Below are experts of layer 3 (counted from 0) of a mixture-of-experts language model. Rows are named router (the router's row for the expert), down (a neuron's output weights, with its number) and show model dimensions 0-191. Each number is 50 + 15 x the weight over its row's rms, rounded and kept within 0 to 99.
After each expert's rows: a language model's description of what the expert responds to. This comes from a sample of Wikipedia text that the model never trained on.

# expert 8
router:34 69 82 35 40 50 66 79 58 28 54 36 30 50 70 66 50 30 43 56 26 70 75 58 46 52 53 45 47 32 53 50 58 60 55 40 45 59 41 51 68 60 58 59 66 28 61 34 47 45 65 28 37 50 65 60 35 32 39 69 62 59 50 27 92 70 35 75 58 66 43 68 59 47 40 50 73 69 52 59 42 49 50 36 80 65 51 41 49 33 65 55 42 57 53 43 45 55 54 62 32 61 57 36 73 43 46 44 44 79 53 59 37 74 73 66 77 65 49 49 29 62 37 55 62 45 47 53 64 25 78 73 82 30 49 46 64 55 43 54 88 78 47 53 71 75 62 54 33 68 60 49 23 78 50 78 50 48 39 80 40 62 63 56 51 85 53 23 57 68 39 44 56 37 66 80 67 45 61 53 33 46 44 71 41 65 33 50 55 55 47 45
down0:53 71 41 37 28 64 55 57 38 41 53 77 57 70 40 57 18 60 74 41 54 47 40 45 28 74 68 75 68 46 66 34 51 49 50 82 68 42 46 52 43 42 49 45 58 67 38 58 65 25 20 54 50 38 46 59 33 78 53 41 53 38 27 45 34 13 43 53 60 57 56 10 52 57 41 67 74 41 54 45 35 47 65 33 53 43 56 49 63 47 57 38 43 72 76 63 58 67 57 51 43 36 61 50 39 43 38 65 24 54 23 37 41 73 39 44 63 74 54 30 62 39 77 54 50 49 37 39 56 48 50 60 66 68 14 44 72 42 49 32 38 30 71 18 52 17 48 48 70 57 38 28 45 47 58 40 40 58 66 32 44 33 57 61 25 50 60 56 19 48 67 43 33 81 65 27 45 16 56 60 51 59 53 46 54 50 29 57 30 56 18 46
Headings and relative pronouns. Line breaks right after == section headings ==, heading markers, and relative or clause words such as which, that, who, whose, first.

# expert 10
router:55 42 61 48 25 59 28 36 58 44 45 46 64 61 48 64 46 46 62 88 55 39 13 69 56 54 48 58 26 39 40 59 35 58 54 12 47 59 49 55 18 48 28 22 54 63 61 63 55 43 53 39 59 70 61 60 82 47 50 42 42 41 65 47 54 28 51 54 57 60 71 43 38 59 59 40 63 46 46 37 49 62 56 52 43 61 46 28 54 69 49 20 52 67 59 07 57 97 44 57 53 38 37 40 56 27 30 52 59 47 36 45 54 42 42 44 29 44 48 38 74 50 37 59 63 60 33 42 47 43 43 00 32 42 53 66 50 53 29 82 65 71 54 49 53 45 57 47 37 62 37 46 46 34 49 50 47 36 34 76 48 53 60 26 54 12 55 50 37 44 54 58 39 47 54 38 42 45 65 50 57 10 70 51 67 45 56 28 15 72 44 10
down2:41 32 41 44 70 64 32 29 33 48 67 45 55 65 39 54 51 67 82 57 62 73 33 49 61 38 73 22 44 55 51 70 15 61 44 59 79 47 38 54 49 66 59 52 77 72 68 49 56 59 72 36 52 59 60 49 57 55 43 45 49 39 37 62 32 49 71 49 70 73 26 43 34 44 35 47 70 54 72 46 64 69 69 46 42 45 67 76 34 66 58 32 67 47 40 56 50 67 66 54 75 66 78 26 30 67 46 45 64 33 40 50 75 22 74 50 53 57 42 55 31 55 44 47 33 23 44 65 50 48 56 75 50 52 68 54 47 68 37 46 63 40 59 75 83 33 61 67 30 56 21 30 51 67 45 48 82 26 57 37 50 57 59 63 40 30 27 44 77 43 59 38 57 49 56 56 82 54 33 29 49 50 49 35 61 21 25 74 61 42 42 55
Mid-name word pieces. Inner pieces of proper names and foreign or rare words, such as em in Freemason, ou in Bedouin, ß in Süderstraße; also Charles, Fort, Gold.

# expert 19
router:61 43 30 63 39 71 50 55 57 26 36 36 67 82 22 20 69 27 37 40 53 84 71 67 35 91 41 45 54 63 50 52 75 66 39 43 42 62 78 50 62 67 54 44 34 28 35 42 33 64 45 42 63 35 55 30 56 54 32 14 45 40 41 68 59 67 46 51 46 60 44 65 50 63 71 40 41 36 47 50 60 30 59 38 17 53 40 68 65 60 74 51 54 66 59 77 70 57 57 57 57 58 52 86 45 34 75 62 80 63 62 38 62 60 39 41 58 42 77 44 41 43 82 60 52 75 52 26 57 58 24 58 41 45 59 39 65 23 40 43 37 39 56 38 42 62 36 56 31 51 60 70 49 61 34 54 35 39 69 58 52 55 45 55 83 42 41 36 68 46 42 68 46 62 36 45 66 30 59 26 47 32 38 43 43 84 38 40 56 60 59 49
down1:38 59 46 49 46 47 57 64 46 77 72 54 63 25 46 55 63 22 49 62 37 44 60 52 59 73 22 52 42 39 49 62 53 55 48 41 90 59 41 73 15 00 52 64 69 51 63 59 54 45 65 46 69 59 54 54 42 60 71 81 65 42 43 07 38 37 53 40 53 62 44 52 65 65 47 54 47 46 33 34 40 39 40 47 54 32 80 45 49 53 54 27 44 64 34 31 53 32 42 41 46 53 62 38 37 61 70 38 59 42 36 72 39 49 46 67 40 43 50 52 35 48 51 67 80 65 33 47 47 49 37 56 81 39 46 67 89 16 46 22 41 34 46 51 46 59 45 60 47 69 71 52 51 41 76 64 46 62 58 72 72 60 60 53 40 58 63 68 46 72 53 32 53 37 75 68 18 32 50 53 43 55 49 58 56 59 43 64 36 84 59 12
Prepositions after verbs. Prepositions and argument-opening words following verbs or nouns in prose, such as for, after, with, opening parentheses, and word starts like Cl, Pr, re.

# expert 48
router:45 53 37 54 62 27 20 48 51 44 36 52 48 45 35 53 45 55 33 84 42 58 40 79 59 87 43 57 50 40 52 67 29 60 56 04 29 37 48 57 32 58 32 10 62 44 51 48 38 52 65 47 69 44 40 56 53 55 31 56 65 42 63 65 60 32 35 36 30 42 54 66 52 28 62 38 54 49 62 49 45 56 45 57 49 66 46 48 62 48 47 55 49 61 50 30 55 75 35 66 50 37 28 23 48 42 40 34 74 47 61 48 69 59 49 38 43 43 39 43 69 66 61 55 44 73 44 54 62 43 78 00 59 42 69 34 46 32 48 56 77 63 50 62 47 55 51 72 33 48 38 59 53 25 32 67 48 42 56 50 50 64 41 32 49 00 50 37 18 61 40 47 60 54 57 50 46 59 55 36 54 28 65 53 42 53 47 56 15 75 27 31
down1:31 48 55 57 43 42 58 70 38 31 54 51 55 31 76 43 74 59 57 23 56 47 48 68 65 64 17 73 70 00 54 51 61 63 60 44 52 54 63 57 20 21 72 36 50 39 33 62 60 58 54 30 48 41 48 51 40 45 60 66 55 29 59 31 43 46 52 58 46 70 32 48 55 56 52 59 32 58 36 43 73 56 51 62 52 69 68 25 66 40 57 41 07 52 51 40 40 40 44 37 40 58 35 52 39 50 49 26 44 45 37 47 38 50 41 50 39 23 50 56 55 56 64 38 80 57 44 45 53 56 52 47 60 28 39 54 81 30 54 29 32 49 58 48 58 36 79 55 57 64 52 36 58 67 61 65 46 40 47 57 47 72 46 35 51 61 70 29 65 51 58 40 43 50 48 52 13 82 52 59 51 80 99 58 21 55 59 48 59 73 68 53
Light and concrete nouns. Concrete nouns like light, floor, wall, field, bronze, plus word pieces in names and table words like Singles, Win.

# expert 55
router:80 70 45 62 55 42 58 32 48 66 26 59 37 43 40 40 48 67 63 32 41 52 47 41 33 40 55 44 60 60 62 25 39 64 62 73 51 46 44 39 45 53 60 49 30 56 63 77 37 71 37 31 42 48 75 43 44 61 59 55 45 43 60 57 38 52 58 48 23 55 63 36 71 50 60 53 21 69 84 56 45 65 21 50 66 71 63 51 39 58 28 45 48 19 29 49 44 50 66 84 77 42 39 41 59 33 34 56 17 61 50 42 57 61 62 94 48 38 65 56 57 65 66 55 50 72 51 38 36 48 40 58 53 51 46 70 32 62 46 04 42 26 46 52 99 33 54 83 41 69 63 34 43 55 48 49 45 41 40 64 59 74 39 58 34 47 33 70 28 46 53 48 57 50 23 33 31 65 64 35 39 55 58 43 48 65 17 44 54 47 32 53
down0:54 55 79 53 46 37 74 45 50 40 32 74 50 44 68 61 13 54 68 35 47 43 52 27 27 54 84 46 49 41 43 23 21 47 47 70 67 47 52 63 39 61 69 54 35 62 55 50 57 30 65 47 66 35 67 80 60 73 53 47 41 43 48 38 41 31 61 48 41 56 40 42 52 47 44 51 33 36 42 51 56 49 30 21 52 86 46 50 44 37 46 50 40 43 50 50 14 62 33 40 49 44 67 46 54 48 19 51 74 80 30 39 56 53 43 55 64 80 61 32 54 34 42 70 48 64 37 54 31 50 51 64 58 58 36 64 59 63 48 48 52 29 59 32 43 33 53 50 70 47 61 15 44 82 70 31 48 36 80 28 40 41 76 62 43 54 76 79 44 41 74 55 24 59 58 36 21 46 57 80 51 42 65 33 44 51 24 38 38 58 17 55
Line breaks and membership words. Line breaks ending table rows and stat lines, and words like among, composed, founded, owned, plus the in season intros.

# expert 29
router:43 39 31 67 46 37 37 44 41 56 58 23 70 45 75 36 44 66 58 43 31 28 44 70 37 38 67 50 32 46 61 62 44 55 84 54 50 35 43 35 47 52 57 41 56 54 15 48 63 37 78 38 33 45 71 78 66 71 36 51 48 55 76 35 50 68 39 17 28 37 40 50 46 52 42 61 28 45 32 18 70 28 36 45 46 75 58 53 73 41 42 74 30 51 61 51 28 64 72 40 66 56 47 37 40 35 51 66 39 50 40 22 40 44 41 59 28 80 48 66 60 55 59 49 56 55 65 67 46 48 47 29 32 40 64 31 29 30 34 35 55 65 49 53 77 46 59 55 69 36 82 56 49 34 72 58 56 55 59 39 43 39 41 42 60 32 39 57 32 49 41 32 47 39 79 38 63 80 74 71 47 71 40 63 64 56 38 88 50 58 79 66
down1:34 48 62 51 28 78 58 68 48 42 71 50 58 27 39 73 83 46 41 54 68 53 36 59 73 53 23 37 37 28 34 77 50 55 66 26 49 35 35 67 32 15 62 60 70 47 55 59 30 49 63 16 47 64 26 25 48 45 55 62 63 64 32 34 30 56 56 31 73 42 62 57 76 79 62 63 37 51 40 50 68 52 60 49 50 55 71 43 63 21 62 27 20 72 60 53 49 44 28 34 24 37 59 39 50 36 65 33 41 34 42 51 47 62 43 50 45 47 52 64 53 58 43 48 66 48 55 36 29 53 46 48 76 31 60 53 79 63 34 53 39 49 38 42 43 58 63 39 58 55 70 63 81 45 65 64 23 63 51 75 55 59 43 55 53 53 44 50 70 60 44 66 43 41 50 83 38 33 50 47 42 58 55 63 90 56 93 67 39 57 68 42
Name word pieces. Given names like William, James, Arthur and syllable pieces inside personal or foreign names, such as Kar, am, el, Fed.

# expert 1
router:65 49 25 82 08 64 38 35 53 34 32 75 64 49 63 41 78 48 64 56 37 63 53 49 47 47 58 58 52 47 54 70 46 63 64 43 25 60 75 70 34 73 35 52 42 43 58 63 65 74 46 64 72 61 38 67 76 70 13 50 39 49 40 26 58 52 34 58 51 57 65 25 66 48 32 36 74 37 32 43 50 49 43 60 67 23 61 34 53 53 52 37 45 62 49 54 44 56 71 37 55 46 61 64 42 65 48 56 56 39 26 33 41 46 34 47 26 49 46 67 68 68 54 25 47 68 67 49 59 46 49 58 77 53 21 61 20 26 71 36 51 51 49 72 42 48 57 47 53 42 34 40 13 43 63 61 57 39 73 60 66 51 33 50 51 31 71 78 48 78 38 44 59 73 43 27 67 57 68 62 41 47 34 47 81 39 32 53 26 29 58 74
down0:60 53 52 59 21 53 51 55 45 47 39 49 53 47 64 48 35 75 70 54 78 67 51 26 47 49 67 59 61 53 49 41 50 64 51 86 38 24 34 46 45 65 56 53 42 54 41 41 63 37 14 43 55 38 26 71 55 42 32 42 52 35 16 72 66 26 49 58 25 45 36 42 38 29 47 28 59 53 41 66 31 38 38 19 48 55 57 35 35 44 62 55 45 54 62 39 35 58 34 55 54 41 39 54 40 49 24 63 46 64 37 37 42 40 37 63 78 79 54 40 50 28 54 40 42 31 28 37 21 40 61 67 40 66 43 65 48 52 42 63 67 56 56 29 46 23 41 57 78 53 38 45 36 30 69 43 16 39 64 23 22 72 83 36 69 54 50 55 14 29 57 29 66 55 39 33 36 22 47 57 35 37 67 63 54 44 12 48 43 60 35 42
Reporting and modal verbs. Verbs of belief, saying and possibility after is/was, and the following to or that, such as believed that, said to, may, known.

# expert 0
router:32 41 80 51 49 51 65 52 53 47 56 43 69 58 82 44 52 58 69 36 47 55 83 69 48 43 54 52 38 55 67 40 45 28 56 61 51 37 62 46 24 49 72 66 51 80 55 55 55 35 99 56 60 66 71 73 41 54 31 57 58 48 57 33 47 49 39 52 45 51 29 73 56 44 65 48 52 35 35 57 24 45 75 76 22 64 46 47 70 65 49 31 49 79 75 30 25 51 50 61 28 56 54 65 46 45 82 48 42 69 34 42 45 54 27 31 47 65 44 47 22 40 28 46 64 53 39 38 48 58 76 69 57 47 22 77 46 67 31 48 38 58 60 37 62 47 30 37 37 53 45 65 53 58 17 33 54 63 42 60 49 59 59 57 38 45 16 54 60 30 60 74 42 71 36 57 38 72 67 33 14 59 39 59 33 33 38 43 43 41 31 57
down0:62 69 65 33 32 42 63 44 62 32 33 42 38 41 63 59 26 49 48 37 74 62 58 51 44 53 81 45 67 59 58 20 57 72 58 84 71 30 38 52 42 52 67 47 38 45 47 48 65 36 36 60 50 37 63 54 39 59 60 55 53 41 46 63 59 15 53 38 39 67 31 41 50 47 54 63 42 58 54 70 23 58 62 22 37 59 35 46 66 18 68 31 25 69 68 62 48 39 40 49 47 36 63 53 57 43 18 62 67 69 31 48 48 66 42 50 78 72 54 25 67 42 33 24 36 35 53 58 17 48 46 48 59 53 33 33 51 58 51 52 56 50 44 54 47 31 53 40 86 74 58 25 42 61 48 51 52 33 67 53 41 48 60 59 36 66 31 99 48 43 52 47 61 57 48 43 52 19 78 61 56 48 39 53 53 24 24 49 19 88 35 39
Section-start newlines, separators. Line breaks right after section headings like ==History==, plus semicolons after pronunciations, coordinate marks °N/″E, and connectives and, with.

# expert 4
router:72 71 73 72 70 79 27 47 47 53 27 41 53 76 49 61 37 27 36 52 69 80 72 40 42 45 54 67 37 48 63 28 61 30 65 33 41 59 51 40 71 49 60 44 42 26 28 36 49 45 34 41 49 38 43 47 51 43 57 64 45 49 65 50 53 65 64 34 46 40 54 34 28 52 66 52 53 13 39 63 48 25 42 78 73 30 28 61 47 46 55 48 49 34 36 29 57 44 59 33 44 60 40 44 11 40 53 57 36 40 48 62 79 64 53 56 71 36 44 54 56 74 60 79 60 79 51 71 68 60 32 71 56 55 40 60 52 37 62 66 35 41 44 32 43 61 71 37 53 50 82 39 46 35 33 18 60 79 46 70 24 66 58 43 34 58 63 32 75 28 79 66 27 76 27 54 36 58 40 55 35 50 47 39 68 43 53 51 52 46 51 59
down0:45 83 70 58 47 56 68 60 32 44 29 40 52 47 65 46 21 82 68 53 52 32 58 22 38 45 88 62 53 42 46 33 35 57 75 64 48 37 24 71 67 45 73 54 43 66 34 48 58 34 46 54 61 26 66 70 57 62 49 29 28 32 27 54 50 38 52 27 60 66 29 31 32 32 62 52 18 53 56 40 37 45 38 34 61 71 35 59 40 20 57 45 35 47 47 55 41 46 39 27 59 46 59 61 23 43 34 57 38 66 40 55 46 57 47 69 80 83 47 32 72 56 43 60 33 61 38 64 46 47 51 75 71 63 26 37 48 61 37 33 36 41 49 55 39 34 49 81 77 40 48 21 60 62 85 55 44 46 72 37 36 40 75 62 68 56 54 51 52 50 73 67 51 52 42 38 46 27 45 55 43 37 61 28 61 32 52 47 38 78 34 51
Clause and list boundaries. Words that open a new clause or source phrase, such as from, because, told, says, plus sentence-final periods and list dashes after line breaks.

# expert 2
router:39 68 60 29 46 71 39 69 50 44 59 90 57 41 20 31 41 34 34 72 53 95 38 57 34 64 51 57 61 50 72 56 32 41 62 30 30 52 56 74 35 33 34 55 47 40 47 66 31 36 32 59 64 59 44 41 64 31 63 78 70 66 73 52 33 44 46 64 42 55 59 64 40 51 57 44 38 54 24 55 52 28 45 65 38 63 38 48 81 78 32 42 55 51 49 78 51 49 56 60 25 42 73 48 36 55 28 61 51 72 32 31 64 51 39 45 59 72 66 43 46 63 81 35 46 36 20 15 55 66 29 18 39 72 57 50 44 63 53 24 66 42 37 26 42 68 52 53 45 46 37 37 52 59 12 30 47 31 45 32 53 50 55 55 57 44 54 25 38 59 37 57 69 32 30 48 60 51 53 72 59 25 66 44 54 52 52 56 49 43 32 38
down0:75 62 66 56 36 40 82 41 58 64 41 51 71 21 65 68 31 44 58 44 70 30 66 41 55 52 77 57 43 51 86 31 41 39 32 79 61 37 64 62 51 37 67 53 49 46 41 29 68 25 37 50 51 36 48 94 49 59 62 59 47 60 30 45 25 10 62 52 46 36 31 49 58 38 45 54 49 42 54 45 67 71 54 25 51 66 64 63 27 27 63 44 47 56 80 51 56 54 44 40 57 42 22 47 55 46 24 54 62 71 51 55 59 45 49 60 72 85 65 32 59 35 64 41 47 21 56 30 48 49 45 57 31 55 61 35 44 32 35 42 58 36 53 35 52 54 57 71 51 33 60 33 45 70 54 47 54 22 56 36 42 26 64 59 61 59 57 63 35 24 41 32 38 70 40 45 32 45 65 62 60 16 62 59 42 33 53 55 27 77 17 54
"new"/"what" and word-middles. The words new, New, home, old, High and "in what is now", plus mid-word pieces such as merc-ant-ile, ad-olescent, opt-ional.

# expert 40
router:29 52 47 78 45 42 67 24 34 44 57 23 17 51 51 29 50 59 36 55 53 49 52 41 33 51 76 73 43 27 39 53 57 35 59 49 53 22 57 68 57 50 57 59 73 42 48 54 32 40 44 71 46 73 41 64 41 40 45 48 81 37 64 35 40 61 80 56 59 86 43 39 68 54 57 51 24 46 37 53 48 56 79 59 43 46 71 51 54 61 59 56 53 51 52 28 31 51 63 75 73 50 31 40 51 52 32 49 41 50 28 54 61 45 36 52 23 43 38 46 54 31 27 24 69 07 65 60 53 17 67 78 24 78 52 39 30 80 60 64 63 30 45 38 47 37 54 47 66 57 66 70 55 42 54 41 68 41 39 43 31 44 61 40 33 70 50 54 61 64 46 62 50 16 49 60 28 36 52 65 28 41 48 45 37 54 54 68 74 72 18 57
down2:11 29 31 34 80 34 61 35 48 60 57 46 55 64 64 66 45 47 49 54 61 51 57 46 47 52 75 44 48 45 56 48 33 53 42 60 90 47 39 40 34 94 41 36 66 54 55 56 42 53 77 58 48 48 54 63 42 38 36 36 39 60 56 60 37 46 57 55 61 59 11 41 25 45 45 49 58 45 74 40 69 66 74 50 64 55 61 59 57 66 59 44 75 43 78 62 49 71 61 37 39 55 58 36 57 60 68 58 50 15 28 56 54 34 78 47 61 55 68 52 46 23 67 30 56 28 58 48 78 42 74 56 36 48 58 59 50 46 33 34 89 48 28 62 75 42 14 68 42 44 03 32 48 69 25 36 59 48 26 63 31 44 57 58 63 47 51 40 59 48 63 60 33 49 16 35 62 46 44 48 47 47 50 46 60 36 28 69 53 47 35 39
Group and organization nouns. Collective nouns naming organizations or groups, usually after the or a name, such as team, Party, family, company, government, Club.

# expert 28
router:50 56 60 57 56 39 63 55 71 62 54 78 50 40 36 73 59 68 53 36 50 53 37 32 23 63 68 20 41 58 48 79 39 56 75 64 57 31 52 66 49 47 67 40 51 53 21 74 64 51 61 60 30 67 61 58 18 47 48 50 65 30 76 65 70 61 53 51 67 25 38 54 45 56 56 54 64 63 39 49 44 60 71 62 16 64 42 04 42 57 50 43 47 47 64 57 47 25 67 27 69 42 66 55 66 53 72 61 61 24 45 25 36 19 55 36 67 61 65 59 63 72 44 66 34 49 42 36 26 77 71 55 46 52 65 40 41 45 43 62 24 45 57 42 24 29 66 31 32 46 64 50 42 54 54 71 75 53 54 55 54 49 50 72 67 43 37 72 64 47 51 46 66 56 54 24 56 46 30 78 57 69 50 20 36 58 26 44 45 34 81 50
down0:50 68 46 38 49 69 53 41 34 42 41 43 53 64 47 71 15 67 64 35 61 44 52 38 62 59 59 49 39 62 53 38 46 79 74 60 69 46 55 72 56 43 60 67 49 55 46 47 53 57 31 74 52 19 57 37 50 54 48 43 46 16 41 62 29 01 44 41 44 74 50 32 31 46 57 34 44 44 69 50 42 55 35 39 73 65 46 46 35 44 67 39 56 48 66 85 36 67 27 39 57 44 51 43 56 46 31 50 54 71 21 53 72 59 35 46 61 50 64 39 83 51 41 42 42 62 61 26 51 24 50 37 44 48 32 37 29 48 48 44 54 08 61 43 48 33 47 45 65 52 37 20 41 68 79 48 28 64 56 30 30 65 66 57 67 69 56 75 33 34 63 37 58 65 52 15 39 53 40 71 48 39 70 78 35 36 45 66 25 63 27 38
Infobox dashes, perfect auxiliaries. List dashes in location infoboxes, table separator rows, section heading marks, and auxiliaries such as had, has and there before a verb.

# expert 62
router:50 51 52 14 62 23 37 35 47 86 53 26 43 48 47 30 62 36 42 56 73 34 71 75 62 71 37 63 57 72 42 38 48 56 47 51 70 23 67 65 49 37 62 64 46 17 77 53 34 62 23 39 81 40 54 55 45 15 32 67 46 62 64 39 62 52 67 51 55 34 50 56 86 23 50 36 31 41 73 43 53 26 31 70 58 49 45 31 56 58 28 51 51 35 53 53 33 56 54 57 17 39 72 61 61 55 73 28 56 61 92 50 67 58 65 33 63 62 62 63 39 63 44 52 50 49 70 45 53 59 41 51 76 68 46 38 66 55 38 41 57 50 55 51 52 46 36 63 39 33 35 57 74 57 39 45 52 75 46 53 61 40 40 65 59 67 64 40 72 42 41 57 25 55 50 69 69 43 38 49 55 59 49 29 70 18 54 56 49 14 62 49
down3:48 31 74 41 47 62 56 65 49 20 76 50 42 55 34 56 38 57 46 50 29 61 43 39 44 37 51 49 41 59 20 67 32 51 47 63 36 62 52 33 56 05 82 52 48 67 53 38 53 35 55 31 50 52 74 42 41 75 64 47 36 62 59 54 33 51 56 68 34 61 54 53 54 46 42 57 27 47 47 11 41 51 46 21 56 28 50 66 74 36 74 53 04 65 26 59 72 42 47 30 63 35 57 46 52 76 52 54 31 32 47 56 52 10 61 33 48 47 25 73 31 56 23 57 68 57 47 30 37 53 74 65 34 52 46 43 35 37 73 49 46 47 28 56 65 34 78 61 25 47 53 55 48 52 50 32 44 67 62 58 63 57 95 44 52 71 63 45 38 44 31 59 48 33 67 47 43 56 47 35 56 60 54 30 57 30 32 67 46 65 32 62
Sentence-ending punctuation. Word pieces that end a sentence with a period (-ion., -es., him.), plus semicolons, colons and table bars in data rows.

# expert 59
router:60 72 51 74 48 55 23 73 31 36 49 65 42 69 62 42 52 70 36 51 45 56 35 49 77 54 44 36 22 35 30 42 73 36 26 56 65 32 42 37 68 39 40 40 51 26 45 49 65 51 00 59 32 42 53 47 61 57 26 43 26 52 29 57 56 53 39 50 46 50 57 44 80 36 32 51 38 78 42 49 38 65 62 58 57 51 40 56 55 40 43 63 53 41 38 35 25 57 44 43 54 74 32 60 65 40 57 47 19 37 22 85 52 52 46 40 31 41 33 72 49 52 36 27 49 57 35 57 41 57 33 49 44 16 60 48 44 60 51 43 64 61 60 50 44 67 59 70 24 19 50 61 47 52 43 35 68 37 44 40 71 74 54 40 47 36 40 50 27 39 32 77 61 37 91 31 48 47 41 33 73 55 56 63 76 52 82 45 59 39 68 67
down3:57 51 60 63 43 64 32 60 51 62 49 59 50 56 33 41 56 38 54 57 31 54 43 40 62 42 51 44 58 91 47 53 45 56 43 48 40 38 42 52 34 27 85 54 29 54 36 54 81 43 64 25 39 42 60 48 66 69 47 48 48 74 46 70 41 54 30 71 39 53 57 22 49 28 62 41 57 67 42 32 46 40 49 05 46 46 61 43 68 53 33 69 00 46 53 30 48 43 50 39 62 47 52 77 68 36 45 49 56 49 50 47 44 21 58 37 58 84 25 52 35 44 55 47 33 59 45 38 56 56 53 84 58 68 48 49 54 56 56 49 29 52 52 48 60 48 74 56 52 68 60 46 36 77 52 44 40 54 39 37 49 61 63 66 39 53 59 43 45 44 21 38 71 34 77 45 17 85 70 69 49 47 54 43 59 45 29 48 27 62 32 38
Numbers in lists, tables. Small integers and ordinals in tables, coordinates and lists, such as 5th, 9th, 25, 11, and infobox labels like Born:.

# expert 35
router:43 48 53 53 42 25 55 32 58 39 66 42 54 36 56 38 40 56 73 45 27 38 70 36 51 52 58 62 39 36 27 58 81 52 70 75 19 49 34 61 33 16 78 49 26 58 43 51 62 26 60 27 42 48 74 74 39 63 41 69 54 34 52 47 43 52 39 35 35 74 34 29 52 54 37 57 22 62 50 41 64 51 52 31 60 50 69 71 50 43 68 47 09 28 77 39 42 49 65 42 77 58 39 51 17 31 54 56 52 64 40 65 33 00 22 39 45 65 50 58 59 57 46 56 70 27 62 26 36 62 45 47 33 61 54 46 49 42 71 50 54 40 45 49 59 17 50 51 27 44 48 43 45 40 58 46 64 60 47 68 40 52 48 53 50 45 37 61 43 38 20 63 44 28 50 39 66 53 79 61 42 72 52 45 42 30 10 42 65 47 53 71
down0:59 62 43 55 61 49 75 76 46 40 32 61 23 73 45 53 42 31 59 29 57 60 22 45 54 77 64 61 33 45 43 33 40 52 64 54 58 32 52 72 57 27 57 53 43 60 33 48 60 30 36 68 93 38 48 47 77 77 38 65 38 38 32 50 38 08 58 55 44 64 09 67 66 44 51 43 50 34 57 54 43 15 21 45 80 70 67 48 63 32 77 56 33 78 59 59 25 61 45 53 44 35 44 49 64 59 44 48 38 65 45 55 72 60 33 71 67 93 36 31 56 50 54 49 61 53 36 37 67 52 49 42 60 48 43 50 43 37 43 42 66 41 85 31 39 46 45 39 45 56 68 63 40 48 49 49 32 53 48 48 52 69 46 68 53 65 34 73 38 29 72 45 39 62 43 39 34 40 42 66 60 48 57 50 69 25 37 40 29 47 18 62
Initial letters, abstract nouns. Single capital letters starting names (H, V, J) after the or a, plus nouns like research, health, development, management.

# expert 16
router:31 68 43 56 62 40 83 56 64 55 50 70 44 81 69 38 59 70 54 51 74 37 34 60 47 68 74 51 12 49 63 53 94 63 45 29 65 23 21 34 47 45 37 56 35 26 51 58 50 45 31 49 49 28 53 45 53 56 45 57 43 58 46 70 31 69 44 41 42 62 75 60 86 36 40 61 39 57 30 49 54 55 54 37 49 41 56 40 53 06 43 58 21 43 38 40 52 49 72 29 63 75 39 57 48 29 81 62 39 49 27 72 17 50 50 39 55 42 76 36 33 67 52 48 51 48 47 42 63 41 45 61 24 43 52 53 30 48 72 52 78 58 55 48 61 43 64 59 26 55 74 50 43 47 64 37 25 67 67 44 37 64 46 53 53 39 33 44 44 24 39 46 69 42 67 35 63 60 51 40 41 61 34 73 63 56 71 28 64 67 60 75
down0:57 70 67 34 46 47 73 60 45 59 26 43 41 50 61 72 26 64 61 32 69 53 40 48 39 63 89 68 43 56 60 60 03 65 58 62 52 35 42 32 60 40 55 38 34 51 71 60 38 42 42 43 61 42 39 48 51 63 52 59 47 39 18 35 45 31 46 57 54 64 29 56 27 50 55 53 39 48 55 67 21 47 57 41 60 59 36 47 34 57 82 78 40 53 72 55 45 30 43 36 56 31 53 75 31 32 19 46 37 83 29 82 48 37 54 39 88 75 57 15 59 42 45 41 54 56 65 22 31 51 73 40 62 80 34 41 42 49 44 35 58 41 70 35 35 48 38 52 70 39 46 35 45 63 72 47 34 29 43 55 37 58 42 58 54 55 42 71 44 37 66 39 49 55 43 37 34 34 50 71 68 37 69 44 72 37 26 46 35 73 35 48
Numbers and infobox fields. Digits and numbers in tables, dates and coordinates, plus infobox field labels ending in a colon, such as Founded:, Partners:, Reeve:.

# expert 5
router:76 33 29 49 71 68 46 73 46 33 37 58 41 59 35 55 45 54 54 52 66 76 59 49 33 59 45 46 59 59 66 46 44 42 40 46 45 60 72 56 59 74 69 45 55 68 67 34 42 57 44 58 61 58 32 39 75 32 66 47 72 54 19 64 55 37 55 72 77 21 37 74 36 62 61 36 50 48 71 61 36 72 31 57 33 39 39 37 24 66 25 41 71 54 36 39 54 66 21 76 37 42 67 74 65 56 47 44 58 56 65 62 59 72 48 62 73 43 46 38 51 32 66 61 36 71 24 64 61 23 61 38 63 48 31 58 70 73 50 55 53 56 68 64 47 69 45 59 55 74 40 76 30 47 30 39 29 61 68 75 54 32 70 53 28 43 60 67 56 76 62 56 36 67 33 52 41 38 29 30 50 43 55 56 17 64 60 30 46 76 23 49
down5:46 64 73 43 51 31 38 29 71 31 51 62 57 69 59 51 45 57 57 45 39 66 62 55 76 56 55 48 47 29 79 59 55 41 90 60 32 56 67 46 65 27 48 37 57 33 31 46 60 51 31 46 25 37 63 49 54 55 63 71 59 24 47 38 39 51 60 65 49 54 60 57 36 35 60 65 64 53 57 50 40 56 53 75 70 36 41 42 79 35 44 38 00 52 26 40 42 54 41 70 32 42 45 45 69 79 61 63 66 82 32 22 56 76 48 56 60 46 68 53 42 72 50 48 47 70 55 54 58 66 63 59 58 33 54 53 38 60 70 41 33 47 62 33 37 36 60 61 45 56 36 61 62 46 31 52 41 44 43 34 53 61 49 57 70 44 52 37 55 58 34 48 49 73 53 54 82 41 50 57 62 80 23 34 51 48 56 71 48 56 49 64
Line breaks before sections. Line-break tokens, especially the blank line before ==History==, ==Career== headings, new paragraphs, table rows and list items.